{
  "router_bias": true,
  "optimizer": "soap_variant",
  "dataset": "wikipedia_en"
}
Below are experts of layer 5 (counted from 0) of a mixture-of-experts language model. Rows are named router (the router's row for the expert), up (a neuron's input weights, with its number) and show model dimensions 0-191. Each number is 128 + 32 x the weight over its row's rms, rounded and kept within 0 to 255. Numbers have three digits each.
Before each expert's rows: "gets" lists some tokens that make up at least twice as much of what it gets as of all text; "mostly gets" lists some tokens that are sent to it at least half of the time. This comes from a sample of Wikipedia text that the model never trained on. Tokens count by the router's weight.

# expert 32
gets: " was", " to", ".", " is", " he", "ed"
mostly gets: " was", " would", " used", " could", " they", " made"
router:154112183169111168147111127108056168155137165165103112174166080151196111112103105109192119166058114103120164128076078150100142171151108145113129080091151104155127131094115093145192099154170115144149106093124102119119166103101089112145170144192170118127066119145097141099141128113182211145114142134064146100098146149182142091142103091153177116111119110127162102111167150133122169165168172087132163154163142127110143153088173137102061176167144130169156060127202112124110143133080124151163109136082135179168091079173152118113163164148173143127167118132087127079092110115130106147
up0:120121101097118124118127108088158148136124044143173169175076136118178080158100182102119161223108105093127126131162117072072056128075070125098113117112101110115118135117151092094133146102151065151152116100141153157195117151195070133145138102090114088108164121115160167127128141092113129074172153147130088107134112126112128140102166153185108140138096146109125111135201078114141097153103153093132135139098143091144136122136150087111220112062118121128101130073114120086155148081145147076161081130176151144129068143114089114162116139077134138125049121156096151166169113115055140104
up1:117106111109153181153133102104085171098179136133109105092136153034130144101146183147100092172121148114096114190121121147108144145129101126178145130102151101133131158179107147169123119212124139107131130105120106184078120125129128132121122105111062109070143174145145194143111119202143127127118171124089144108158135085092112109119177086080147223127075070116160124118133089095184141132095113124153118131156113110114084120058149115085089160132140112166084094117131118199117142146175141142110108115150141098078241116128107141118119104111126153116116128127037080101098174111065126142
up2:123128162107106157154083132114030086225123104093164101068197113171159121126085139199153118154089157114086126110156142124088169094143157163062136163152119138111123161076104106120162102129154092147100123130135124088094114095088121124144114104139157133209102124102132106139159133079168169182129091135160082107135112119092139169112103080121117154136185132088132145115106085102159132114171139113128143162091135082139145147077120084150137146073182099124129113156190150091094146127111116100143160115139145152082110117126148138118055111129174117119106105124132115085214212110201185133
up3:118129146098126198070163158183079096109105153146096076148124120110113177118168160182145134135099150189158123143133049178131200145160102116183150104134117053092156082117099146126138152122131183114140144098121096161167176124121050137092175141180098102139104142094113153159149131086115160155126152103113153169159132155157076089152182166181140159150117139147199130122126110144110140169095130152119142141117063089075095109172144164110149172175158158154127196144085116106128161171148149128110143124113125138140080160138167155137147094132070135116082121158199151053171111122100097136
up4:090138118147086175067126134101112193162151094096110102085105142141153108089124123105161116116117126060098096122138136096124142146083064115132118101145157128113039065082086108110112090095168128075134137078086110093154130103116140122120124140109148170160164124086117163151110181125108105114107171181113066135160119103120125106112113095149152208120170053131145121068134080142149076126106142111152138153103156133125092108145122107080123172103096087160103112096166069095151165101140120166185119099184123166132178081048076103112094165100156127128121162141105169102166090075085169185
up5:151125133102115158124135124109125152099090184159095131109107085197092120084151087109104076104096094094117127124129066151184126111116101112129112115076158122073128094150200126143134215082140088113077161105145156115138098151180144137091110141167082152113157184126105168114058149104125064136139107097098172127139136105101140112173145038117147185182185110131168155095122094130103151128153142103116150114112107090144151123112099168103167126066134106144150200175138108150165087111124083092146143105163159189182185190153160105103071149127129112146144098130095125168102187159093104138
up6:114099109104127188126102129151122045140153109127125113185144147085175143204183115127115129116148114168124084138053085105103126108109133176141109132114047108114162174160162065072120164140129165153119093086140116169113108153114115099112161158132145117108122110092126190094126103134145104116137154160071090099072090087126132135170096131106183145168142121141181120116126142115137116122140158104141168146087148087167141108147121151158145105086158136069135127107140077094067119089158112099170090135152113121079091143222057171186148071149112136126185143100104171139057158160103111075
up7:105116136095125119125158089164163116108046120075173164104129117112163077171058175177163151088133156092154119094158084126103122104059142132116174121119135144188109160143116135130161192080134090107053132163151112093096142104163120117134159174167140146111155086107126097164115131142138141092159139107078211170088145121065124122118076151172088087064152127163125132147100112086135155135169110127152142168148055081120174094130126117159127138099130075132164117065161079106134097144180104167178115084065129110132088094125145097086128094069112125131129113083096098155163149167109106114
up8:104118178158132127116121124125121130105119152181139172098138136139134133096093122098128091139161137114176181103109145140105135119121116178105140136138114162151117148161161129146114166157054099146109142178117096118126102160079132128092218082067121130146116118180119118128123116090149084126111079144099121205080154122170167116029117095139078091180140100130171132166168156188137166124126109093143172084135158153115114122119097161142092119161143183105171148133158168149108097192108122194100118126054149119118086111192177130069191137146114123148202169109178095187159144097155190117
up9:128134109116117158110115109109120157172124126142162122113125110130156145212100080100086184205126141126207123138164147110111153144100111088074143173124139213156135129103121150095128165111165089134069110097106143163081139208164133118135157146172162131109145083100177118149084174121098115085110148110160155105184147165135124108118153126125112067115203059117079225135147127084144137175145102128166189140132076113136150104136103093105175128104126091150129208118172154168098122105148079071068082116155163138118128091126132093095112099089131117115095092158131147162142089140108115108
up10:148107114070045159095115126110153147142109112125153161170179075122201110126116088105099213132172114171080081123121164135177096131190132149097129148111090148149164183092075150145123162152150132135127074162159131175040106082090109198133099080156109112106124119073155157135135085168177124151158174157098103154113103149196096140135087209127170101106140138131112123106144084137106165112108159107127150134120160131056134120190111128112141097129161123158117141112206170150059143153160122110128122128174115093119071137086105145097137127114141119170127158155175144118154139109140096091
up11:099130110184111210156126128064092102132126078105099069139181096158140083054119140084112150102128120123164099108134225162163118161119126111105144143182117154101067131122089119123120121082152102099141141157122179155138124113121178125150153112134140099123118056106131186062122068112125169163108108109147108116129137145138134150060119200211102118151122169154096125105081155132150123150168144072133176129137109089171108113104118109164128157171117134165158111058154111095120099120124136103151098103111126091139132110128114175199104092113162131128173050129139099092154204152160145070
up12:145114114093181160127129077150080171114128124129161157096114138142130200101109130117152115183117114087128144135178115134120162123138086103131142153106128107128070127148133138127146168178103122133164105102074066147120083107129186119124090133124079164124108163092122138119119189156100116140125108117106160171090087169123134124070185144106192164184129182070142098162141071118112150156133145156097101149126123215087084137161086202175130114109147121133117151145147140143176122159121157124081149032114128089149107196105168191119174146142074123141161180117131052187158125155172177152
up13:143131142117145189106161122139107100106101105056131097117092123125144115119147133116127128089142140074126112048129136093127152169056101165090104122056152173176144109099109115122158166123143102116123093164144135137152113123110129115178163110147117111154135151125151142124145144138097170165173111148112074138196139109205127073116070100092143055104129137140142171096119200118112155229171120076131157194134102099064110117141172064089097128199159081133130100119169235079093132144104162172161112088150107131116087096128179129088121124140130137136121141084109124142096152164128146142
up14:073134107193145099098132084139105098141180115143090149129081171199213144176132137117128110173115119113176146104160104124106118125123093155103121121113146165145063204135081154115125138092096068206118138139126171112183135105115124084165180135083110147165109124119168172121172093107129158144152103177059088191160161123180178135086119081103123041130174111170164074115093121139109119144127148140110140134140120125113073165163130074191127119141154154167119101149106144135144135099123120157194144099127180156092140169142120136154119147081175135096114152102124083141103119177159102177
up15:134122109164050128135122126094165180119118103120159122091122160111161093112127122104097074142112149182151167167077172140123099120167123101101112106139112106100116163084150147164132112175154119065060113159155112116077114094151174119129128156157127131148142135118084122131116097118154097063163102114159161128197202115183132091120151167086148153142112070133145133112110071099125155150183115120124184173172138109076120132111113078099095150135127115201093181141120143041129126143153103088144099166099176101138074055171159073102239167079152136123098150108136127132145141116133092126
up16:111131102104099117132152169151124095137146156133127118179102161145140140094142127150151131126133110110076141140089155154075148186111098086098136092187070108193078160115067124125148166133160195189159155108146113135186164104144154112142142134150170081065125073101166189086076089075130140064117124093077114128096161083143133082168027114100100187128126166140139124115117133151157136125165150126138151095123159069113125084094176116212139122190090068099101047116154143108121146104146157133103091109156122119134123117113154095080113075138093124120149161129125183134088127120098135111
up17:147141117123124063083163085120145112158108123091163121104140172170103108086120120150134136131113139058144131123128195117089139100070169087167127116163151115169101117158164114137133147132103100143161130171128107131136094109122136102124218140163173122126125148115127071058107130071093076104145124101187138093102118116151186098107093105107094150195161130104149150105110152092118089145129139096194141132073099115163117109156127202212095160104186117167157142072162116129096142138094179140179154084157083153158120063126112103078175110165120125114119067139124180149126071094187177121
up18:153142118154095151173124165108172095076082092168157103093118109126136141180117119153158106100077153195121114056159153113197164071078089121079113150104130159147096151130161148067109150151125111205147092118122055129129083080120129127108105100153074166109100154047113109098143081104129155143118121118174109128145107123144115181133135191136154124155139121093126159121122131105114156144163125090112081126175159094124092063086053064117119158161145084109181164122129076192165123135116150101122167159130199091170136089124108083163162089115152114118126112106111171142134127163094125186
up19:157140111175186115133106081099143062073175129098102210068098173152096114126143071128085159117154112131117153076154125117163139125100112151126117108113126068203178125109174118148138121110130099162144164117120126046138123162146167129103160120096092073170041156132195112145177142111097112144149161138095062114149146123111128123109177105173148135101062122108108110120155159163135127144148118110117078114145036161149148131153156145068121128179159126075133084156079121089133102099089157134154115133112194139126084099116091105101174111185148108126123161091160094114084119123139148069
up20:143130123133155104125120151157080111115129141102158101175085085101148081135102130131171051134119135106095213163088145164192149226145088073079139134110107103123140104128106165140163130143124153112103127149124131146165138186140115144118132152148134175104104112091175099151112136158129164084144086103147138082162119107129103124076118085103168088126187122110098168181127137104138144071050101159136139178116157172189120161110163152133135124160154135075127134170145163067140094123125133216193111075136133161097149122171175109129103063113163106124130129128131184187099095192154073111
up21:138120153180146135107148097116021132186160185071096095123127124170129188155100021096130116120115127145106159181163172115147144146133127143108111137172109090145190102097165104165106117212123180120123124136129115082084116145174105101136104166135101120158166136113149108152153110117115148159165149143145155097125147130051143089106101082045071139117123143133081098099127078126132084166148121144088121183120158158144128158185107165130128087121096107111096126098134088104131126113134144095091098125132131122125115113129219190093135170131165106132134156195113128093074131051143167110
up22:108121149203159145128097156152189116151113113082126125094030105083089146124126149159143151074114109069123096134116125133123183190139162110092163138131127115144138095114096112095135194171142131076124152095105063162068111118153204102114138131070218135145120119087092141133141159104160148129116079113157093118131167087105091157120168170165111117119101080114099091177134079133155101131179133057116145106119106083124103128142113112143109138090077196141180143134068172119174126122111147175131101035156134113111122105125132137128148116172137113118171126117104073067134189136119106101

# expert 41
gets: " was", " is", " a", " were", " are", " first"
mostly gets: " was", " were", " are", " been", " is", " became"
router:158118201186129117161106059059099158179091169062142084157179118122143152160175170129187110157159100163157156155122151114128092130203164165129117115133139103153139125127076097132152152158155096097123122168099107082148176117150104133153129159167096091051122118122115095146134168117154128131148151096106087178077178095064169124136164143149102112079113173052144143140136210101086153131137196144133183119157170198123160115096117146126201130125093102173140145162178132155131075163117149127093125115125158098091134141127172126101157155115117127142169094124180105160140152104123122128
up0:104145147194114149139124171092151088112093136144098123045206166155153128152092194118116099090153177174136083150094153207145131155106092180161121161157143148153181144171135105131148157138124100133103208103173132169074121106172138095154090063168127084094176107134154108151144128124104148111124098132156071123126130072103099134136117189143162148057118100156139106066095116134116076119153169169079112140093109100160116092146161046108139082120117156133158126182154133088107163138153153177113135107112105147084074068120111152126146079147139133123176112132132147118115171101131106070
up1:099142119126113132135142158092127085107097133146160081138130193120156159100111108078081153129165145053125170122091093120119080174127094142091095134098121075140175105125181132134096148097112187180182104134139092053099083190132114130183167142121142151077161125116147137140163123091176193120146090139178108050136139132162143137114127117151072153192148093105129072197193160132127160125113143123140170127142092097151118158112137134134188115180131118090091084100175083118104130128119111164052097057136127134093068156159117110085135079150116126101148154122157144158055116145096138115
up2:127133164138147050148113101168097153106097131131129084098094098088090124136100088142153114141074160152167119147070153108117146088115113166093197136124122185133141128110122100123124142194080130166150123106025092185160104122122159108166117127159098165071135078169115117093135126160104136161155231117128158155127116105129109155126079102086133139171062132125109088044134135152129138137139111127142102065142095152069112146142092111175101178112076089153170130098095098159116138195109120138136142097100138149090178117126129174140197141148159128119118164103098091076067158102120123191
up3:110111132191128153169137119094082122122128142106146083055145163134179157164053172188124058115111177117145106080137131175063146169132117149143146152143160141189143125126192132152125135143124136154125101121085156191143148166129122145106197130156150141157178140184167107151126123154097137092114159183154156172105140121072097110144085099172146134091107136087129163099120169100146139124135108148158148168123072125104158113125165140176152153129123109073077116110210156172119150130155140159158152106118075139142101084120133084189133119139149120127195115142209197151071147094184084128
up4:110147189109154170077109144080114043116103123103101101125121153093111094189115114172149140066122153146097092163122146207121071077127147125123162133180099145135164085091121107088133136091105144155089160090129109148160135171121110121078103144101132087159105133135156106108195083126118089123150177131135156163123148146165090189145117133090116121102092110099202160157086184145131160109172152122142133124113163175061110120089063085134125103107113146083133138145124104164076150127102126132119121166090066125172121083167142181157115154156156095118203088111057144135104142061173076133
up5:113140143115124118130140171109095106145132146136153134125150107160100123077145137132145138184152123112165128150130172108178116165164057157154106198137129155098149150085069112109143100132171164106157100062082127152158138135151139138190118140093094125070152116119117086139139134160220159123093192127138106121126152063133120140105122114150110066066104109149113069136085137189172193094058124120120143056137139107140061120099085153149130195115112148152165122066110098072120105175131050120050153150133144149110117133193147162146137138144116125123179139123168076145138152129062166153
up6:187135196153095176120106103129113134143098153178125124130111157191126141115149057115116113178134111118106151164091089123122143164150124143133155088100093144141134088100095166103097106154139188111126126097128169121140136146125083177098086097092027113109152130158170130127134105098181119192171143152133088185125133149108111171163143127052185149088123082068140136057172109136135137111139118124127123116135180054140108129099153107091177102154173194091125133163075194091097192116167103154111134130153118148099112115126114157072186115128093096142175098173139088093100179131171123145
up7:136134113196077088107117048120139160083154095125153152138185140118125143157115109095129131193104115119193111142053115135095131111115125143064142157114139125129118172148100148115130178191130131163174098145148130142121149095110149103186081146104098099151092140146158092107123136153097122156181092107158090147143117050161117148146160134124115162106107130093109158104057125087130102195126159090171081138097095084155156166198139074177148083080120213126126114139120077118135164141104105081125117100180095136036052151120150112126204114131171138122151127112144108111127087127096104129
up8:122133111142106131113129138112115082093141169112154095150107155122110123174173093107159153204183105183061087095128159073152103121126148129147130131170153085134164137135170114109103165191125169066180114208127152111089140137158118171134136130106091174137126151090123127125174132136116055081149183078141180166157107054077126072107135139147069091099110120150161098163151142167149110086038130188095112113113105141152106109138098169130131082144086105120119123175141183152095129124125139187072165125173084093123122088106169117142142111101104144147072146138081149183096138124103074110
up9:096113135107113200151210127117108151111156094153125096141131121151140127174110137105114099112179128161129109080161187076099136110141134184139147134094146127113126156161135123101107121098175146117121137114115102070149145133152121188220075112086167159157162130125128123210118094130152125134105165135134134097130127068113159133062157118083144114097062109118140137170100134121166077062155115134141086170104125124190085110143139139147145120173185212200124127138098147160085116195166053115105132168111136138045115123135084137165109145076062110129163159076138100150087139110150129109
up10:106136152154078160108102109114080168184168159143154119138108155116174155146063123181191192159102188119144070137154221152077072122137144149137150116124093116140089143154142111157130124119147155190128096094148144196135205178117151150139105120143188089169178133120137106093160103143097156148049177106135110152091161084109087121116130128061113124151106173135189092172078133129088177129142152146122116136098154179158113093134114073129153169138119161109157128113127155151095151148151147106096123136168085098058115126157121122167137156154067132121105104147068160140161122124200141128
up11:118127147104118120099132113125109148134117126105090109075110128147123111138135128065113138175117105137123140140171121096129098138090034184182099106134127120110170151168121142089112097141127119133110111159101118106134186148162095138132170043099103118075138070134104146132189106073158146132182086145126104131124112095105156119149114109101128173152101132165145097159087075178130215078157148145187122126106169083147058079075164062164177148126183127100139112138143176101085121121146093191125214103152119145168185168125081154156133114132117147127174097085142072173077138125189127116
up12:127129100105113122188152117126030085132189150072135147118132077107178156103113122112134115061135117187160164154163128136116083136138158123144109152165152144130144139119131159113161197160097146163188183149130069132168123113109174088117137098139134099114071135143129160136131131125062166150153138187169148113126127164116167172131179103112186145176095100150126138104115136148163084220105151120119121251152121117151145172102107075128131118122090125063139114099123084164112116106138160133158163101122131099168100063178124142163094106113181130114162137118163178099094075140123080139
up13:072133108140164163213109229100120072169107180140152097106146126096114140088115143126144165129168122168116197110101105140106081145143117096111118076087110160130096128121145128116111097115105077086123142127140139157174162158124149118128133161223209115129105080120141134168111147137149161165104101125152168195142107171076104095091091149165085064128152107114152100129111126150139117136120132178165131147102081169121177141144132113110142176146090071130136090106118142136146087122120080124136090120086142162096123053110164075120109178168155140134043168123141156141124161140197135190
up14:106126096175190085180126117157190082106099187103142174134146126177092160091121094177130078195165145113155142151173113142156073193155134148096169119095173123117148150122082145136108172177137125120179106121133192134105129137148137118124126148079084126114160125075169174144097128110147136067079151138139185168115116116152140074130082126090140058107138142116136112175144115096117077165143094140119153086144159104190153081103214134095083135166106099133156120131112131104067195108159120135169137109180127099166125115207146097099138135121124125105082099161130055135115093106130164133
up15:126119146141085145137146144128125161177116169075168133149132143149179097166152200176157094130075165113114134111110120143116142082122174129106103155168174173153155154131073149090136111126173046159144132123145167114122110141076137148148178163039178133203151185180108090083141158107103148119044114056120120136112108104160107184155111120099137080087158095104171153074155124112094111125167124142156157110125154176106117097121086164121176125140145134143138153124091124094119103146154121102095142172113211113122115129108218118139142137197089108101085145137084132137090139147171077104
up16:140145113158139152167145080108102087119177202119189157106147095185109147122143102072076080187085165117211120124157098173136211166154186121121120114127121134112097083120120173109136105114161132118127107146147124168126115142132045079163163090140123139132133082094191048168154097151081125175113066172091115146158101148086138112113139167111088133124123177174152139147100168132122100140138133083109150166124083136103113136121134190145154141141111185151146139141154114113122153135121160161084172133125166058177102125081133198101204160139122123103108117158136110079131108181107123141
up17:146126104117154174156125173088093138178101135128169113114133104116118104157153148115089093108145129173124106106150121091140140109140142085143088090090087112127086139099161108103128204110123040139139161180148106170096153147143143128145049116156114072143160091102151126203109096166178096127129080132120178169134145146072105134144152127170050126116124196074174087109181065128154093119103156136090148146113137156162082059177143137119095106109104162123094107078087073106145116095124134140100124100159136088120154130112174124158051194118151104145154142064146095134097075102085101176
up18:145144139120150138163128120156078128132171205104181126132205097142120116112161087146112128113133110166166131170156111128143075134176068074074105161108110155132040077144107144088160157106124179104120129104065116146143073084130131110086162135087125149103092102186117183155130125153082115081136164144100167165110123112120172190081156111114116125115128186069174202187084127126158126128148124192134065102127118122127135079087138184166185118144142167089128096179120078089088099123139183158156118172103157159125164175159151125139115128148132156110105167158133142152144110074116137135
up19:095118145063109099142113116109102131116117147134187065086146048112163136137077169216128133150116137143087057114214156205142132122157146191088163127129091145130139150192065141120142121035136073151108153163129064150105158121134103102132140151149127100128134163077072124105167120125148157151123151129085126098102153102138112105073139103178162155117148158103145183112146112072129073187133125103153154167131107143119132096117120090185142181172109068089118108149128099173119112188123178114096145126159092168119118096122181164121120113134123146118131089154149136088100133103103169168
up20:160145148176120156059146120120130151167146101112080156068163133171074106093137149164086157116084147123073086107124096117109222121122083068155138149168115111117114085074138111191145127063106113091066169110150155172103140097151138140108175155145143158127139134157090116097110119106108150079062091147120160076108141105144095093135175105148094150106170108087146135201128125125146120067154106213123126166122125140077119136117126175130117157051115099177133112146123118132133144042107152137111128089144135101137158144150184126127116176095216104104089094158100140162083121122113169125
up21:122125161117164137105142126122079161151120129182187131147145107116138184111111089149123191136164135165176151142112170065131188128133155160120070108131123199132098177072134096110142102108119135091096049131125129153095175124209179124178139129093154148122191131134116073168122109155112136083152106145196128175168133123102094136011114111141075164114106128141179191117159092071137152145106102130145131125115127166157136051131143108097142092146124135094157101089140106140120203159183148172097069144076182124141116097154127082153165159101127128116147114125103163122157127102124118141
up22:124123141105167104104138102091072080162132098065153095151194159149139160126161106170082081169152103179112102149118164148121131130127104166106147184155074155140109105159148146108162153157123154133145118126085087099139104079142111125162136194109156113106187105123146198159089101090145133141208133147123087110128076049120147116075125120104096110152146156151116195172135058133153141087074113153131066079140149097155109055161172161126102141191173125112101107102147101098112153148139138160081114110162091108092100148127116140124187119151128115131066151114133093064123139087143182065

# expert 27
gets: ".", " and", ",", " of", " that", " with"
mostly gets: " which", " but", " where", " who", " and", " have"
router:117101226182128176182085136096031142162090162193106147114199115208136086121134111091191113151086058121136115153121105174115130123121145142156110161111133136110144060125141104116148129121149169170159135117114140108138125111087134132162115158239096076091113161162158127141149094074132197124112097108147133129087131112141128120139138105108100135130084090145188119110164101141167135156117178125076136071112159131139061163149183105143120117178126100109131097195161113130036122146098107102104138135163084154147111143151144156098117130140101163144113172117129103079117136128116135132
up0:154155050038067155079138115116145097086098131162077087108122093075111100106102206202180083118145129078134117099119126176095138154107115120160074144100106114099090099152096171106115114139101158150119164101145114161159124152136080159113125099173121146127173202084190176095138093142114157122112184151081102166154121130181139173200132133157131133143111093093155172166147205137127118154133150083146130130161123141108051160093201137172112142142141145143105111095107116208108121121131112140169122139101111122109154140114118188142144147114098128131147135122116137119108111165163123207
up1:125127100099152128125064114117132164103122180154135136160141086092146132090108157158147089190115131095159130148119132135110153115074103156109234134165164144138150150119175133139077183112105093101100112164162141091068122128118096161092106176185164144109146109104137137110183097118113112130185059170063134089163038097119096152147138116102166116164164083123141134130127045145110133100083120173147084132156148130110070098118121131112117121140109136125182150103108177129127209086152157119088054189136111115144150142094126132119146125183096125123118176102105158137137172161112223095
up2:144139131150130155174135127155142149177094157167108119073142081088097118093162161130118150212135115065144157133056129129118137109109150091073100114067107147099052118127111109166119106109099137136128157115127117180140111106082083145163145133185150130121086158150164111193175099181112122177063107110105115086170073133158121130160166142172094142130135163087121127088138175145129147082168147117111111120121092087091114189106143166206107144118158125116149155153147138211100061111111078141060177131119138170151164168177101105097139115076103128145114154093136124127181169197128165128
up3:172132138132091107091099119086083055185118172097137132197073166112142118069136112164117172094106117116173151184102044172175130138200179091173097131155112105118162112086128115070159138114149144148137072096096104119102121148164175038079145153116125134116098126120141148078108161098108137101179140126140140110140150097164120156159133114104151175206116155135093152111113136154102149117175127074135110126124115143100094150074123173134134112148116174070196160132066126062127136137103180135210129138157123141187161099115123135118083108127121129079156134139123103102136091083135123092
up4:083126118123074139132163159104114116088164092086158111090167121046102131126173118156145114112164135132116105164160127118158073148176150117168102116144137063118128157106123106161113110161102133127195118162092096151154092126099143182102116096078127120120113093112131105137082140171095142117182170113226110155110220141180113131087137122139121141146087104100163182194113075181137132097114152153123136203075151116075112168084163161137188092117146146044111093116131027146115100154096128154161149121091125101154110118125123120100126084116082117123127104103094092134200121095116131137
up5:112146148170112154126090164125107116152072125136140132136159121089102099143122203143163181090148157107120139107089112127130154097122129070128104122070146104130068110114132136115148160097124073130129126115095094124074148077076085124082121108143109154130107133109114195101072089138166136120052088115117063140164178109185073179163154182133162159080151115138152214149137142111077119068150129105129177092138096091096162120146213145150094176105195120107152090144115112116088111158158073150138115102143119166148151106143096086121138058132107120112102106058112078128177124142123139053
up6:150146126121127104131120136164137137114105130118121155165102177069116095137164123151078215134113142085152181139086156157137126111121129160128100126153126131144098134174132150130192132132138146126182111120185125160179170087150097167170150125112223156058080112138150150172138142187134129129148186075096112130168109154209100170168175134140172117176147075150108148153133095194115099099097127123141076113123144100117160171135084145157158116090097183123130144133078196105140145098156125192095148144166162123118137218114103091170090124070135138120118069153183146166100113179106148123
up7:123115042143089134161075109101092124150168124144090139082107131114190198153184151167121163107127106094180097124109172136147136172125135093098079157196132159074155132176171150171124103158137146108118124127124063122150071094116167082137145181134153164144156107140128176124143102143152145110129101129130118147108172076106086120146129091103107160133166132100101102129152055132099127144145115048149129131125087140070095131145167105117175034099131176141153123132080174130108145079145158115156164179141110087104196086150057127131071143178131134129109146103147104121156099054094150147
up8:150125119131103099127122102154108162109111134138082114100084143137192135190170140186109153115089165071147074111205134125131163114112106136093160185094092123148097139178138138127182084104114128158052151080105122117169142133128080088078225096118084129121071118131094131174152117125064169122145116135114073088152105136164099081135163156163191122163112109113103175201090155105145067127106120081143089182071157148137170143157116129105139117146183093107105126123119128086098146087107106112137129062157158154145111117137166153103154125063113129136079122100140110132070098162087086099
up9:094138151099164145107110064146118083152170086122079127190147143134135102104142143076123174127138148132121167131056112099153164136118173114172145130081092105122033071101122083168105073108137136080064127131184207127151156150143163161181117136133188130163129103170114099109135089078135106119129130134141114100108123145162165123066107098115165133076144115145119129109117077140166094050085127152097148117117067085124127153131148122067131080115128131144122190132127211109102150105101056104109092108143128129141129101169035069130112128125134131134141110154106120132100082154092147067
up10:150159121101085065103138080091152137098167157105156104100118141155088107069133079091118143162139146092130188092124125089120162159148148153115122020199136125125153129155138081105118105124088191137154139136145167146137133174148159184132139094111146109149117101127155102163169110103043162104164164149111197107181125124119115156110102105053070079117058142129109083140114142196156146076109140077141094105159115131181111148136127192150141103127106113128127124127129120127117128117109123118112169202148110121122173121115118122117153160205081121135116138105100095228093131132132119053
up11:144108092161120057090088103146093147143127153111146101132145159136129181089165127128119112156105128084111103164099063074126144153062132174110154163166161059153089152110144111157138117121139152099155093126116123135127143132109108068175143154136179117107075111119152174093149098155159136155126153203162140172058173112116163088148124139124175136155152115094148113105150131155161125170106144120148145105089115109117050153192121132100092095110152130150105105136062174163050164127152176224149134133163065096123128135164086187190167124076147139143168138100142096072118128071166126108
up12:123131147066197110100135069093099105071161157138177170130086143165088159103152098112098180115131113179129098112187163127121125108156077130160114165149119154096110131118116130139111132148155092165171131145122088113111122110108161101136131150099125163182167122137141145153124135096100114120203106165156096076194085119154159126059083122136132176177163175147166184161099092166166185140122123171150056093137172101187127081107115101109117101116162119173096100129081112144124144099138074158045124117126124144088112098131076044131134072109102123139112193084170107086136143160124146095
up13:159127129160138106126160100105167084207101119126169151103080148100104085121138079069123178150097109134171149041105130174108207138086119117095126124115124156128143102120067122089129077184125127139156203118098175126119089091203185084168143171128152148217137124132085069148108149146092116114140172152138160153154077148182110183113096143147096153213129179125057167126110121158154112203140147125116125100080107139130086157126082168140154152095117152124094089158151146125092134143093112127125153091143100119102112148106211125098116143114128122123137104145138129127132143081121109094
up14:101116099148081194097120081111118094194189149096093128179133114099173092155148167105118104117124140153184104176116117165175160176196136111105105140101130128156107144124041170097141089153165127063122067097107171167051149153059080111137135140133141118094099083138177111136139146098121137137170149152135102150119117155117146178096155097122132166130115075151090112140053094054136077153177103106118154132142137115074114170141157128123163111167157152045141152118100081098150144127122164187148161151103099141153125116120081143157132103074139128156128084149173104092142153081170127103
up15:087134145070152074172120132113151108150092082124116119091131128176119134146153184136139155131135171080155173093092182090152077139122150110129073197163093139077147159072128108121152149161109102103075123124126162101149113126147109075136166158122090144112162129111113153195103124117159113126080175157170120153124156108078115124180117124068137095139103092179205148104064153154117099161101134156134075099122112129136122115149120114068166119127119139123161114147123117141131084121171121108120035103086159116064134170128083185162070198145107136146143197088071122144094080126077101180
up16:121129093042151112087121063128115156129157121104140057147114121093108107124083097090130137151159082135096167175112138120194108172146150119139107082139117117150126184115131090121218163177157116152166145090149104123108126123125115111122106133139162166145144209144143143130171065130109171158091165108067094072134143087174148105128154142103159134145100172109142092145160059156078128140089143178108116104112156094160205113113125105101174121124168123062134142178115075082098132105117075103122052160143161171140132095148165160099079051093100106104123128149093144104149134093167127165
up17:135123162142196116186087111138122142215089090057166120130157100192161098139092134135155139130098110148149145098196122164104136121164103160117083170087114132080124144108148096097149096097089163129115133136091110098092148154067158103102065084078118135123161043128153119136170157148154181180134128120165145118067112176113103129072122109154068135120112170101138103099173091133153144102207155088113094129115118121105040152088097103126177137115106133094151155091121109082142080126107130094126108047138144168090146145120141095160151107172127114137092186143106093111119194108141132127
up18:105160106078125125092109156133136123077110158192116090140110126099096070089106201167111171071091126136123154110149151153033127068113070118118132146124130113068090100141119172066115139150113106163168147059170091142140136141089075133059100074117131181091102127130138150127112134195149152117136165118087092124193128135153074193151155140198130166137128107135148159158180180145109109078096133066166105093175128154080137158127133163195103160087152152126108162133117129089147125125130105131167115144136136169125104152114065142166090084119084133109132094096113125150156111188153139146
up19:144143154109087151136090102107054149111171122120092094155114201134069118107118152115113104112118119212125120122145132104107107101157144159145137199095096130114101135115129116113135081104181151133091192143110083171158163178098055104140116154109153136095132080086133091118186095058105093136151128172167116103056124139086132169126157119075128128123145148103180156134093190083163112155153105159133119128127153185098150077064117080171190128130134184111149151119048165109125161152106209181135111077121097146124094159153089135159128104103144139132170130175095131137135117094128079098
up20:107124167155156120126096174158108126107177160125101165071126103048146109097129097197129114131130173139132092152142157116232147121116110138145136159160112134129141137091091151089106164088129101189075112079110075138089151162107159101097119105149154131196136174149096116131136070087094101155104106112129125102187105150144114125144090164115175138190150091122088087099146108155100108108121098162147164112091108084143115080186180097089096134136150063071155172103128089116139110083192125102159147147115187152178163068129216117173125139079151106099128158092143151114152106140170133140
up21:102135117166117108138133131120196129181159101167112130098120120135102145076105094161167107184082129098155148169117138085106140148113143181145227126128158166169076151172161111104117169130087105122134114077126061120115116142154031154115128107091090115090116171114121110098103073180132124119158088147166112160092131085149117170115165134073093133136081077108142098169087101137141158092183096172158112132118208103144135149116126116146073141112110160143159095122158076134147160129131124162112110140127190097128089172168125119127225083173099124119082189160121097149085140071123103163
up22:161111122130125060154123092142165151037186164094139126102153140176128185109101111174116154180141122147164067105097134122130119101132150181099163116157111131090128144106112147162086199131116104137083130102171128107130093186118096149112108145124037147161105168109155153125146133156106132142137164181177096130156096149163094188160100076091070143111106109128148088094150117148099107159122165188134154118187168143100155119142099123216059140072124156140121074070131102169131085112084165095128143147091118148074155122145178181143105124093076126130117121102147089136169164119131129189